Below are experts of layer 3 (counted from 0) of a mixture-of-experts language model. Rows are named router (the router's row for the expert), gate (a neuron's input weights, with its number), up (a neuron's input weights, with its number), down (a neuron's output weights, with its number) and show model dimensions 0-159. Each number is 128 + 24 x the weight over its row's rms, rounded and kept within 0 to 255. Numbers have three digits each.
After each expert's rows: "gets" lists some tokens that make up at least twice as much of what it gets as of all text; "raises" lists some tokens whose logits its average output raises strongly, later layers aside. This comes from a sample of Wikipedia text that the model never trained on. Tokens count by the router's weight.

# expert 44
router:100135137133138137162126148096188134082096140144115120100145095167170141134155113137092141092163084132143103115119148142122112121125092144129166154163098118151102134166088106110123141082150109158145161110102147160120174171104108115172094146137164123136117128129118144102129120133146136134110156131114139074172134142118163138103115122114132079139161175111116149142135094078158159095078113112143119139132117130132104120104166112165102100109118125134159147107153106096181076126112137
gate0:101162140164128109191125110117143109162157121122146176117109129116109123145125146164152109144091117165162126086107115128144129139129098088136121148109164140106100143128164127154135143159131160109112125143128131059157155101154116131076093082130143135172083092130124096117126124138128148092135126130153141124143105134127086122142147102110143130135111112154108157121126120133163130152130105152125069103072131147156096130109108131123119174124113129157114124152088188134132138114083068
up0:106120143088107123141107125100140104132108106164113139108141149114128097126109112108178135141103157110157124141104175148179111156099081119154111136144142113110122148114150111135104167110151060121108103130105142114102127133117142151108148151141172141124139123127108145113093140151134114151108106137124124104133163172124112157118109135095128076143135113116138145156141125106126132112108128151151100109098148115097151115133089100104153110099137126082120079106134138076158118149106156
down0:145157120130117109153142141163121125110124101129093151151158091148116111121170115130109121147121159113091149124105103107123154138126119095184133084152105125154160106148139145123169178118127168111136102099099086077155125118112181129090121149128134105124143092125134113132148107137065117138162114137122122140157112095137093122156118103137127157158104135157113107127140115124140138103154115146154137102150165142116128149081136148137110159120144139124176139168111119173137205111134114
gets: "|", ":", "-", " the", " A", " The"
raises: "s", "ir", "ur", "uc", ".", "gu"

# expert 23
router:120124146167159126086111112112094124085135105138161139102117153120164133151106157135157116159112115144149149122121125177138130119107129129125134173121100151118156108083127129145100165139125129107171136132113111167100092114127150115133103140099107122146121159133130114143136141142131110116092145077154125141139191088146117134118153139148139126159109100157195122132155097137146108163111122151143136128122126152145119135104120098143131131122147089111103110141112096106129171115084110
gate0:122196153141121110148119115105091094154090089121140124175109142098147121128098133119139127154101170093165172097117083149157168158134107095128164149109144136123103130099171123130132149177155145125133127136131121068126115056178161091090114094116097134144131102134140123091113104140122135122109125121132118109114112075119130156150120118131129133158117111148105180101168146096143138145121104159139082154102125140132068147143152153124145134094129137154133080165134129120172129118102086
up0:124107130110109120122133101130170164134125102136104135126121143133077108123092109103145184077107118170153098112107165108168080127103096127109097099117144109078140169132138125115086147126108145172105124148130147156133114132122121143112130103103177116120139189160125135132132148099151139137118078120136129079156157145166141120126101152089147116095145137101126159167127138115107112149137115150135093133102137097085187123114087125143146094128132115122123125092145112103130079120151136
down0:150116174132101134134110177143127120087156145130106136137131097103121150110117110111139097118145123119102174101139097132117160171112096105182129103171132136137126128146129150152138112172148193123136099101115133096152099115143148123120129133143158097134145100115133145135149077137125133154105200155128137178147154112147139121122100059128123171168112126139129110102146143087125149142137105114144111128115140146104108116124137157174112132126129143163132114112111111176133206134086098
gets: " the", " it", "°", " to", " that", " It"
raises: ".", ",", " and", " ", " (", ";"

# expert 40
router:153121102114142121139144104126164100135106141093105137116142162107118134100097165124102161161134147119167108119131115145118120138097121148129157161146126105138126165120119150147083119145079124128158162137157135130150177113109144124163142164183143126114119128154100117110099112100179112156157137113122122119150089086112147175147113140166180082162090152116146121073147146079113152138159169178108131176080159079086096111201109152158114166132105114164125146139157115166119124086134088
gate0:142163144108100111124099109116110109153138101090136133162096144110076108136131144111194160158105201106144128128126098147115133106166101119146125125127174123110138128073120122129126132173122148098139122107142100092117137081136171091052092106074114129157115129141134109136132132170132120126120136127124112140146137120105119090155119093113138165159141106129067145087139116124121168149141083147136102150108136143107080142158130155116152161170127120101130104165116118138134176130083133
up0:118107135113107121157145103115145138128116111170117111102128162106120105113132113154159154124093152151154109185133167135153107154132052159136133128151142109107125143143142114131090152089145112168117122156117157156119139100133115152103105156146159130088153135150119167125099122123122144113143114130168146165122124161153134168116102189091118107107152147144114151180079139109088149133134132163098090125118168108106151151142074134123152149121136092109143123100139118115147119143141162
down0:112133171143132122097130180162140123093129123146117165147145104150106131159116141158113056112138162119097140112144098127105162144137112057109152076151128129105117096146163153074140133153142173081152107117158145112112110140103131143119114134165182094130142092103130139125148109159134130140115149138144133174105114101175105123118120103114101165140120088160137130118167145093140094138103066148132089100169137145117107141130125130129137166125117113140154158102126117147147181146098083
gets: "'", "t", "ro", "ul", "ch", "C"
raises: "s", ",", ".", " and", " "

# expert 24
router:109098122166121141133159108141140103129107095101139122095133128124103109151115113148144110115092098134088104144148074139148129152161123114156125113093116145133107173144145130145134149138107106113166120140150106118148092145093129168139173138137138156129151101130125146137169107091111135122101105130140118125148133108130125124150106107110122147133115116101103150111085128169165116133069116124153102108142153168167115132097143128117130078109148152160097086120055159130138127173143119
gate2:138123141128143131135136172152123128123072134074115100117123125140127099133101132128129118150104115106110150115082122098122093135144079104128155107137150108108116175099141120113121107137137125161113110158127100102173136094099134096130135112134121110162071110108089113126167091101156103123141130092147129198124131156096100145091118140116142137114142109133093126134117072135139137140129135161121152136130115125173123108123141119142153133100142135091134168108147164158134100134146112
up2:189124087137098143172102126156128143143139172078106099116084147119114116091106130095126124115125105129139118125133117128065134125116154167112147146134108127113096108144167153096112077139125122116118134136148145106125107170164120116148142118123131142125149114122114140137121122174143169111121102115128078117110163122115139136146152192091152085080155133117108142133085100087145117089119128135140120127131108123131153149108102133145170129116104090096088097166156116129127161141119134
down2:152138124140145137122100140130140121162118099158129167116153192127157148102177148125114188142173120165165108119109113144132119109118094105174118118141174148135100165192139123176165131142131188143115138115093138148097171095137128124149139177117091132123148078101161146203069138130146165137137143085153138145150108137093133146108125119136116112133139114128120102106157130126135145128141121101123198122185104104145125128088121137093091105090105131137156173122116110155093104111141109
gets: " of", " and", " to", " by", " from", " with"
raises: " ", " the", " a", " an"

# expert 1
router:117157120125084122099157133163130129123140077108116132133161092159086142114122088105147124098135147165140128134117160134094090134151121065084152112125147121152149112111155171155110142118150081134118064108078127123130130114132103152109147160080153102119148140139142113134115143112111114116139158136112146131124143137103112084153129128139124156112120167153133136112076136126138097185108124158142150074168143135152145101120102130140150115147167117138129155120132118105071170129165182
gate4:156128117155140126119162117160150107126122092101115172143124111109159147096099145119137158108143163147119132121091116146110155115108130131092098148122089147153156114151071148124147109126127124145074095133127122161146133157133108166081140178113143123133122104132121132124121147156157093159143102088067151119135077159140121079112126122179116141112171145107155153134099153135106130113182158141115151098110174154137111103109086152128145083100093122099140142098084066087149115125130172
up4:119126100111104129137136153169103179139151114097114132159083167131133111115100129133126147124121072100100112132131127122120135160141127124143118094175147131136133146117097135129073115129107115073147090145169128149136139139139123125103091056082118130124118124116136142120097148098124099135132152121097094161095114169183140126148106149082193107150128140143149096128141134105118156130085127112152114083121186141084106109095132138078116164107109131086148147128122124127118124109102158
down4:091175134146140158130109139119152119133088142142129136141171127139132097108113152106143163127154166097149136101135112128118120118115123148142096174123097151152103062117143135100157168127152100158101149122140105142103158136136148122114119186146120126143130161106119141120146141163071166089147111111145100111108135135094151140114132146114115206127101156134123128127148115152159119121140136105104201169118117159189129144117125148124132090071133130105107107116103171127111103124151098
gets: " for", " a", "ed", " to", " of", " an"
raises: " ", ",", " and", " in", ".", " the"

# expert 7
router:096106151141131103116140121102135134188115126165123143117153134160137101121135119128163126132140108134113148140152170095113128108093146095112148117069146153115152137107157179148114143130121162161151138118097154183129129072149080124121165131093133094156128151136119133126136178139089103127100142110158149106148174135140134139136145147096080126130078109117130135094127099103092137165091144104132141116166145161169100149152088170095121148122114133156150139124089100096163130145142091
gate0:131170135138129111162095139129122129129152102139125152141097147131156125140147143096147147121141153148156119138133116144134117141085098093145152152142147134142131161110152140142119135182116140151145125135116161070112137081173154133099107123065109137143142123103148105084130108130084148126106106145118086134133108120123107141131153102080155152125103155111122151095158116100152145143137132126155085113095144122116118141139130144145157142124134143128110088147109149125116179098121090
up0:106105127131083122121127123117141214115137125118120143123145132117071117101090116133168087126117140123141101159113165153129114118122055119131116124144143107120149120166081128139120118134152111176113116147137156170140122072127147154102148161142123104134142136140148161136130136140113146105119104077141162119164112109121137141134072131122129084150135133108159135158127142125107151136116117149150102137120161110094132097145086139139131124075125113112112098093138145123139084082150121
down0:109133143147138146158115158127144137091078119131092182131119104131147133113121145152135102101139081106088133123137145109078192142098112129158144136162143138165159119150141135135135111130141184112118119102090109067119121107126148134103137140104177064192137096114121072104159147181159139149128126186137119147126159096109125120126109105122122136130085112141114099089134142106152121162148118099112109089139129146107102150147085177149127118130147126159162133154092093152150177129108093
gets: " a", " an", " one", " first", " her", " new"
raises: "s", ",", "-", ".", " ", " and"

# expert 32
router:086131151155118143141155110121102092103109096119149122127143125126090114193163116103125119113130137131143113138124110133147108153166129105122109117148132135145131124115118143146144155140176106148086124129161105115137138110132116138089175158101193108146150111114115157102145155105087118101152130143133111135134143126174131094102140131114103178109103127128119113134127144111167105131100130203151096096138134105141110109102118106111113125144128122136124126084139172124090151145148113
gate2:149100123121128136112125198121140074118090139088119107141127120124132141153126106086098100153120164123115147133129090119135123152159100176155147120112114130144129155072120146153104127167160156163103102164155116142136171120147142141085132160100150110141108090130075098163142107130161127122129097113122090164127100185090145133101095143134110110103161099150108139135138095126131143110105164105108116168136138104133107091077169100132128134123106125112152162066167134147153188098136134
up2:135122089146131142146132140121172133111097150117112113130114145152098087130136163118144126110089129132139098167116107123064092149121150193130128113161180129101131135132158141128121068145129107128155125150100151087144112114095110114148102111118094085137130135133131162106137153149137145132116118140119086105123152148126159111114107147119153144130119122133133170142157125124117161118112102125155148169138134162161172138171126156116178173124120136078076118155094139091105111150143094
down2:123136149099096117128125139123134130127120136115153153140106137086116156108187165112108100152160116137103144133077137151168128132165115138131149130123125145162162179128079068175139150103132137130087163143136130148136168087129115130117132099140114102173148127112114115179100134088153128086161084105128133128172105111150140150154155142132118091135164103123170094090162106072095128117142125124092161119123110148135115128107139152117114155097106151111100145106126097108115176130107139
gets: " to", " in", " for", " of", " as", " on"
raises: " the", " a", " ", " an", " its", " their"

# expert 3
router:137095114137094119131091098152170111134115155087098161178133147122139147137137157119114142131125140149152113117130131124102120088117171136109136166105122150155173136159089097110139063128101138110142123124108122140145156173119141130151120156141137163132129139088144125123130082121116144095086138159061161165134116092156148109126098141130146164107134148104101115124115148162123110069175149119091142135094134125146094151146096133158161132112149136132114158115119133146158114098118160
gate2:126110143103117135164152152144099150110112106091103118123110104118138143149085110102149125147113141131127126160138086090124120143157145090143155074141155113123158136124133094144124105194162116135136104148116145097167114111146155092122133117090130109177140095108074139143149095132140125129126104126094111145121115166106122122119112121137127134097173105119107135161151109124145161114149131102153182143119115145158115135125113111131143134113125111122130132132158132144141143139124111
up2:146166094141098141144114161118121158102132126109110117124112147146118143187150112122139147131126110145122126199124110120092100142136159131143144119136128144084146118164120159108117058128173112165186129125144123126149138104171109125148141133093139162127142141102122147128117129157154156166133075118093075105117106110093124147109105137121142111126126139098119171124146168122098133112134121134187106156144143126154159114134103122141147139131107118104119100170152136149163126119096129
down2:135155127109124124145110140098150178134147098167139159096110160120113154114131143157102150133146117107159109119096139144152122081120127103143121127094130139104106166174070122167145151119115108121075148123143119138139103090139125104106098120124148129179142121125135091197083162124126127109155117134134121152136123112116155175151152157159127107124171098111111148116157111131111158105155141133096155107119108142133122148131120107135141098145120117175148160097112110140102127117118159
gets: "y", "e", "a", "n", "en", "i"
raises: ",", ".", " and", "s", "-", " "

# expert 18
router:161145142129088105093157122161149151108093113133136163128092150128168155119146110140136120098141161128097090136143156095160111141142157102136100106102134108147133114086148144123142093146128138086101149115131139148132167133134169107191187113154152134137079125149134139104131111100149109128168124125148143107100105139116145117123116082102130150107124100137134087133079161163131083109160151108112110139137154141081114149147124158116145132127118114111129130120115126147179138122112103
gate0:141139137127139114122131167131117145117113116074126109139170159135112114145088131115148141120085147112165152140124106146128144137132120161110121171143157155107138108154129148146130125134141150103122141106144188121110122067186095069073115094104139116141135088166127117086136081165123140099122141137143093107158164135120109144156121131133127153130148141118103126098130134072110140081126120128136104153090087141147111125140112164153106172118100151138130085124120101152122134126112121
up0:118142134111139126147107116112190120140112112164108154124103185109105117108119131158147117104101118165156096152113171116159095129096110153104087105116106121115135158129113117171099150101133085135116123131098161153144103104151121106121124132106175143110135144124118140143103142095103115099147100128152114141112132135132120137155107108094100083154126161145110154154169145145104137133101107115150133093136175082100154118110096156132168118116144099106125095094170154104117099144161164
down0:130175145109135142152129113112114161129161146122118141147129108109119127160140148129140113167115127125094134110107131087132135120109138131144140137165149137150175128119126131102143118153141181089102149118136114119152124099152122084119151128113128069163124116133129117109143101181122123138104116128104103114115114143117116108163084116104152154112136147135106116095113152091123122150133088161155138119178103151155065181157114135144153128127151139170143130156097132152116153162076089
gets: "t", "ing", "e", "ed", "ly", "ation"
raises: ",", " ", " and", " of", ".", " in"

# expert 56
router:103162137105159137094107150106155145115151123164123138138100106141159135112175124138153135149154136091129129112092135140121128124106109113110133125118147140145061113161106126137149157143170154125148115116127081123135125081113171143100106101158116094136152141144139127103146148140211113162187112116116176058119142126113115176098112120117119096155137149132114173108154171137161121161189131095109134134139139116117098116121139142188133072103108130099079108163169103140105103126110076
gate2:126118132124118131105132124128106130135137123139109120105101107125115116156138082092134106156149122141129129100097112116145126103135123140145190113142155118128136154109102091142100153165166104114113116148113124112128149101146110098074108094086143112164115088110071092122140116111121109129100136109143098158104135167093129134105100161173116145089181072124132123164115102126156145135156153096104144132134145137135132118081156133151155103101150135118106109118180156119128177107120123
up2:130148082133127141142101143107118116130135169105119073126132134148109138130156108054137138102122116119130099150070107129090114122112160155133161108178173138098092171078140155147128097172174125122135129131131127143167100076177097145123146114107114153130127107113125115121099108134130134163135118154108094129119145158115140118115141158129146122121134124127145153134116130102102161109132135095108132154157139107202158138114126113112122133123122139145098143144126148154106134124089117
down2:093173135115132134127096114100117176111123119183150133122144155095108128124165114131112135136158114153129093099109096147177113158111103144130133130142118138126108148115099146147138112154150123151112183140132142151131177109115162117142124144145127112139151114122154124130111123138101131146176091114194159157138093122159117149165141181103108122149158051094149128110144141120089110105131085104106161113122125117149126121121169094115116084088140143145095103090092109123112159141163122
gets: " ", ":", "re", "ra", "di", "ga"
raises: "en", "e", "1"

# expert 43
router:148079131114125127123101132103123141128082125176121139133130131148136122157148140166155151123123119152140147105115124156114130117147119141146127139138112124139126109090134132113141130163120166191136147121127141138053121137160130148121142131099169076148090137130119143120136194182097166159100118151149074134157185128140145168129141130172140179137112133106104143117125158148084092130098118107147143114135132143120124131110093130126131146146113113123164141156085099128154170131151123
gate0:109149136135119110127108114109153113139146094100132165130124152136141100110137119122135148141106161138144146091145133146120143145129082109144132136102157111121121143101139138112147124150142154167117101114151154110137151088148149143083090127102132163168160093120138097123153111126084158118130127141109080114157154138095089073136143117087118152166106128133086134125124095132175089135121100149201073100113130093112130113128100116127120150101094157141135127130095161099169189108145078
up0:105103132111098124109134127129166142140137098199114144066148141094129104135124120149127168139093146142142108131154197127132119142108090170137128127126145119128147121128091144159126102150099105165127136143151177137130158074165133125136135096130148125117115141126120134139084092120134154099146103145139133103164111104078129144124130144149129089160128159104155156148125105125107150157096109170159143135096147098129167116124065151144119085099119114141148108122137128118140059110148175
down0:146155187177146152137121170132112151133132120141087118137121099172130142146114152125149138117163153138079140098140113077093163128149144144133143140143112144148179098118150161128159129158163178112139136084106089072123097121142144118072141125108152089112141080119145143079175144186116147139107114185109104143142119092159126122130126096093153146147138109136101144086148114098142101144139143098150130117146134167132111134118128147128112104127090155149159138135081118177143185167130090
gets: " the", " The", " War", " a", "The", " United"
raises: "s", " and", ","

# expert 38
router:121194119166176145114125096099130109109142139114105136086109126132118141145139127126111146132125129122112129117132120149094152101170172144166135132147081154140105160142129148157129127092108120160125080142133115139110115137098075127099068149105136142140133096108102120167117118113096156139134165133085097089095144122151145108133138173139130149124164127082098109113136085147129102126097121128163140158141170142150145138105128107150094079124125155186109109115127135123137096119152105
gate0:123155142119159120144123156133110110152131106102132113151116141146097131156126132104109131153135147097165142114107073128148132149128138137150131138126182130135077133125127148147119144131128144147131089142151175096100168094192152095079110079097138131155129077134119092136101110117103149097148149181139149106139114100109140108148115140065129105115113090099140126115140110133143135088120127101147089123095125148107132131127121154123101100137137133178113077146126154142144152135143145
up0:160141133107105126126100145116139146100147114126104174081123143120118107094059110131158132103089133118159096168140143121155121159082075115127137144101131125089127172143151114121125173096146097128115129133145167146145138087078145106110170177104134118113114135159115141131102143122111121132122133124112099149148100122120082135112124127134119128128142155151139141145104125133114123153155115107130106122119104138112159184159119129141154128099105076115112086128094130129161062125129104
down0:149163156158149126089157159172076163133111117092124155117129083109136159125143130133119107128137128131099147123110123106119157154118112144133137123157144153128124086185139157125143139150138154087120148103120121112110100133123120075127168142122162111147130125173151134136170099126126100166152180138150139157125170105141117111113105095085108131182096123138065132111181100111140119128136129148149103129119098136123120147132124152145114130115149126151129128127118147179177126167102100
gets: " that", " to", " the", " as", " which", ":"
raises: " ", " a", " an"

# expert 8
router:147120116106162149106094093068136129136156119129109148177157117107090158105131082102098143119094138104136093150150113124123081088117148075119127110132148142128077087128124119127124131128155134106078139093114172121136127098168145128115128089114141088152105170121132128112108122166121145126128115098117142140114139187129098152154103122111176118176150107109147086119107119109165114121112147090140139087143084107105135136142133091077078162165169130115105093105099089132130169113153100
gate0:141148148127161114153111128112110133135145124131136107132115141126137115102118107099141136116108141106169143138134089129127149134113123088168150139134148128115143144098147151109145129140119153138142121101147137099154124094150112147094095091112145083163136101119132115107111108146116148104150138147125137110166134124124125122131123138117112161138132119095098124091109116139117115121125135155137097119083133118088121164112134146103110132127170151175130137164128163128130149149111099
up0:127122131111123131128116133124109126125148111119112147146121158083078120104106117139128132149095126152154124171093198125162132123127055150109154107129128138114122140164108115152100154094130076170090118150114125142110150113144153111124136137141136110143109120133144128132116160095141138106137083095181132115136122114101148135112113128097141095116116168149111154147144116079151163112136085130100087112147120090072181089132097133120164124140117097135115096117140142127101066107143168
down0:133155151166129141109126167116133150149137116141103145144136080093134099164116134130122130154101109093108161107145134129119164158108123119154153137156149145145147147147133165116149145161087172078136152114110103119104109098106156130154173154112114087151133081121153111105157105159107146104143130184091138131096135100150093084136121155117125128154118120150114120087130142108097127115132119136157100124145115157096080156123154165110146164113129155160168117130114121147123168159102078
gets: " ", " first", " over", " only", " station", " re"
raises: "s", "er", "-", "ing", ".", ","

# expert 15
router:134124150115172098144133134089103079081122160092100103116148117165142154148166144135144114144106135167121068086118165143123147125120127140131117137153132151076109118100107119139167115133146155135117139122148116089136124131147139113110134109163109147126084169130121099125133140084103142133150108123160098131127144143137086147114131099142142196125148136128130132099114118115140137155086089102105102120096116143081102132120159080122116187150115118058110115120135151134144135160124100
gate0:175154147116138112126142149108146114136118092124115185144129134128111109105100133105147151158126163136159131103142116127127151164127121082124122144127142136109107103117115099125138145148168115145114128112126155074127084083164137111084090076106162126150105127121118122118130100149094151076128127116126116140137124129167105130134154106093145147140104106160088169106135133095129130112163090144094095125092117142126093115110146143077143151098115138147126098153097169121125177151132090
up0:148108128105109127146148113106160132145140104147117126104179161104123102126049125130148120120097133136195124155113177126148115162128027157132105145124118117139130122144129126147108148139140087151138120143156161171117160108126149097142106145158130127126110160124152172128099157096142132129082116115177123116156130142094138157132084166101108073120119155109141119130166111117132169102104100139135140125111145066078154122147101152159134102124092113110150085134116129099153110117179142
down0:146129155151147114101156191128092138122134143113096120140124101102125109121141141120137111116090100106090160134121126121113144118107104125170147116178118159129150165154153137134160116136135171132137134160115078093119087140142186148108169152133165106140121125134148113089160117162117127130127161140131165142147099111145117098140102116129134135119130134156129085107153135092150139124147089123139079125142112135103076158083138149132124141153173147172143116140157103143146178148141104
gets: " ", "2", " time", " year", " Party", " T"
raises: "s", "el", ".", "er"

# expert 6
router:128172121131185114153124113118115144066121110162149140114123124114100118099180102130131182152093107166102148111096135156113133073100088138158138119163125115149138112142134120058143163113108104115101111125123134124144164095124169151080176145108143152153092130172157135164154142196141134111065142116102118119135124143128125128153129141110142147154147119168169112147152160095109118108108116130112090100072142117134140134111158138188171080134109096112146116120100141120142123090140174
gate0:188143151147117113138134126112142129150154087134142120179131128125122138095158101113148164155115141145123132077149114108133156122119120146116141130102197129145105137101157140113120130130141123090139087127122144101110170080145180163070111085098154112158127142164150072125142118148101145105137144120115109120167165151102109127157110119087140134149067104133118184116118114130128091082120156143122090128100167108100130120107130132139149119118117123116105110149119137125119159139132076
up0:109109139116111124099125142089135106123142133135116116064111171150115134090101123129152109130105128168157103116124163123181120156109082151108128124123167121110090137138130128132099133147127088158118142149112185141106124140100148122112106102109133125121110153148127167114115132072131136123110142087189157163141118166152107143106105168114149130145157131121158155149095135103126161130085141163098114096148159123117178106155101155145165114127124097120108081078148150075176111094143126
down0:142159166128140170110163161154148119122113136134125139141154140140166125151146129117106096125110145097097135126131102145114152120116076150144127115120095155119160090116152128125158092140099149107116118113115111127115161109122131161086142129148140108105143096136139087117161117210094129151121132151133108101133160123127125093160049117116125189119117113145089099114134124115123099109139086148128120109129098145094106154134128168133095120108176137154190088145120135154149139157125093
gets: " to", "st", "1", "9", "sh", "ac"
raises: ".", ",", "s", " |", "-", " of"

# expert 11
router:126106108138126136134167105133100122099121092132113128098115099132113121144129099095084091139138101149130158136148101127114077146153146101114113137123146110130084128099082112153103146134147122149139083115132101147177156099108159160171122171103104156138087131136101135110152147155122086110148154103140124128111146123148166142121147160109156140088119128136089128136095136116156142163126142125150115146119169095112137081095196116090121067133153141107094113144134142134093140139161123
gate0:152138130113137117139111137133129148149140116113133145153099130116134158137144113084142125133146116117158172119141075148102130126131107103139174150116167149159128128133122114121160142145191164121120109135162110111134118104157137149099107066088121086147133106145136100118142133146123132129154146136102107140124118144100104127156112121092115123147110165152096147100152130167134105134119139085146086133086150095131064148108184153171123147104152131123110095189119156114138138138151097
up0:136123130100092122138130157096178124112075112144127128104124154127064105105071125161144148171097146144138111129112156123118121102103057157134102104122125107100154145121127126173107154080124049168120125145102130169112091092123141101127126117156125145130166142100115148120137131095108086149107127106159141147135116109120126112141120168101141108115112126128185151148128112126143168175145099166109105141110107108094180098140062145145157108111110121165138109081124148125116121113198147
down0:180165132155108123095133180175126148124093155117083134158116105116115114131134152126095130136115103142086151118127105141114181147160126089121149137156140140160133115147186095123142134152142188129151137114142088056129080108164137139105136128148128107145148074139092109133151105135138137153182121155124135126119145119122105114162105095133119123154157152135114119085147140099130098116151121147154107127133079145149104127114169171116120133122171112130134104123119126135119175103136090
gets: " of", " with", " from", " for", " at", " on"
raises: " ", " the", ",", ".", " in", " a"

# expert 10
router:135185164082183111163093148108160173155144149124143153118162148132142108099136133099104157127116137127093120120109121155112140122126125121093128118162152119137128131099129134173087109143140159154103095139116099121116143154119139123135138093149121192125124132140140139143090142099104138107170130136143159120122141149131134118102162123170137156101112134182124135106129101151121104150179129099094119158098128143157105144113132142124158122110154119132115106134164177137147103102083135
gate0:169160136128134106111130114144135079136091112158138167149127136107136137129173092098158137158119169096193132093142114145127106127109121149117144138143155132122128164129110102116116142135133110097116123145111181119128110081149103152077167103093118136158106103116120102121129117118147167124134153093165104103110129113119078091143142153079129133136063082139113145114150115123171122127129114118147106145076132106096121131126153154101087166156133144137116080123129138151104110135098143
up0:106131137111110125167105145104172162126138120139115142134117137124107093116123130138148123132082125168194113153160155129147137149100092140133110101143135134081127121123103139148121134100154145164154139126135155151101158128132131114118141134156145125113162112141143138127115088139111117120102106148136125112132104121112180159121089129106171106142106161142177125152129154125141135142104114121143154100116147126084164155131106132137145119114113101085133138119117094094145076145141154
down0:136122107146131113137152151154087172125110158119125139121137091158111136128125113147103102132102135152103137136147117107178140133114101110134124116179137103112186106149139150113134130148156152084098114088109128118107133116119130105116115121122162105157134092140132107126155112175134125128130161116152092118125134128130125091119119077104133181171144135131073100093138139080091099163082123114153119110170109127153073123121153142138128123127164133179140148128126132177135141151109112
gets: " |", "is", "|", "ia", "ta", "8"
raises: "ult", "il", ","

# expert 27
router:149126134167064123161138147105096084163114140117117139126116125141180100136105104129149121090132164118167147136176142129120138144155161127120158127101127133170133113161093155133110081147124112127134101095089112083107128135141149128134103129157102087129144094104120164113133140146130106112107132118139119166126121090112138133117077146127116163073150140111127132128077144156109105147164125131084123154178135127141130133139077155118136131127133138096120172133159109130101107128102132
gate0:100142142152072106175135149111141101176081135125135125111113148136091120120152138137133162116103127129142099125141067132092117168102110064143149160117103123096130178107133140125153115162145159131177123122133155091138151083135144112123132142062151119169113092155133086114110106104110138076101137145126118126120112113103103110140125103113158141157070108111111172111144097112153119098134095153099084118116136139117126137122081138122149153113185159141137170128142130174128161123118131
up0:167156131092094123132147072118151135118115106181101137092139112119095133101145107108133151102102158138168116159127161120154127131127109177116124172112146105108162141147135077151105120084131100144082146135101148142152126142162176126139175132159142103126131119120112146123117115087121131144114083102152137138110147115145108176123119154132125122143136199117110131158138114122143162135144133153094110128131186076079173138129139120085128072109112079144133096119158122123139094139141124
down0:098108157121162151139158131117138137102122126145123141114147106091115123120120146109148115149138130154091123102102144094174131121123119129151132115135095140142170119110135106113136151100090152116145111127173095098097083103104164092110155142100153082150125098131090110093149099161111133135154129132119121182115087105149139132152118133138113104146110100099095120124128131131153110152131125113139141134158135163150068165113081141154135130141111134149121139155112158120144157142125094
gets: "d", "ed", "th", "t", "n", "st"
raises: " and", ",", ".", " of", " (", "-"

# expert 21
router:062142135129095128135160137100084113157136076135130114146156145148106127138151142107111127096117090120135140118132130126121150147135139070154105123118110148137137193170097149126153128101151145149111143161123141117108133130096113145114168095090126157135166136097137172122175169136075122104072110122138148112156157105148099110125165129080085135141085128163117143103121134128154144183140108145137120108132144146173118114131144111085122101111103127094112146137139125110117149132141142
gate0:109152144100100108098111161135080150132098111105135125137139134123151103136118126109134138113097137144134128132111087112121140103144089125114125117130103167102145141143150143143162156183171193165115138137168172107128139110127124138083113119120099131147112098178130142090139107131118095103098108144123130070129079099150118107145134122118097137151105102174099126111107111122144112121101102179138100143088123092153072128115138132131129122091155138125144140113138169120117132081135114
up0:151117128107144129141099110116183148141133104146109133103140133125081140117104119122130104157113136133129117122104160145174082167118119127118133093151163109114142123170099100115120097090130096136125137136130144153128112120129119089113148156141137120123148127116123111139094082121130184138138105120142164114142130120109121172121085172092171114132147173107170142174124115117110153132119118118134090123112142108082204123135079129122147106132116093131115092135105122107136084134123091
down0:110172157145114128123150147156103111138110127134110194123152086117165118105137100099144108110151114142113125130128113112152166161136126130128115133163115119119103088180137144134150131165176171098112168107134063093150075122132163125136152114152155112134129108170145127122133148158104125114128178122154117161102151118126078100145100104138102104177111137092116077081110104113140088146156114147133105082118127149146072124157110139160096130129128139109121115134116077157148175146107106
gets: " a", " was", " with", " by", " is", " an"
raises: " ", ",", "-", " of", " in", " ("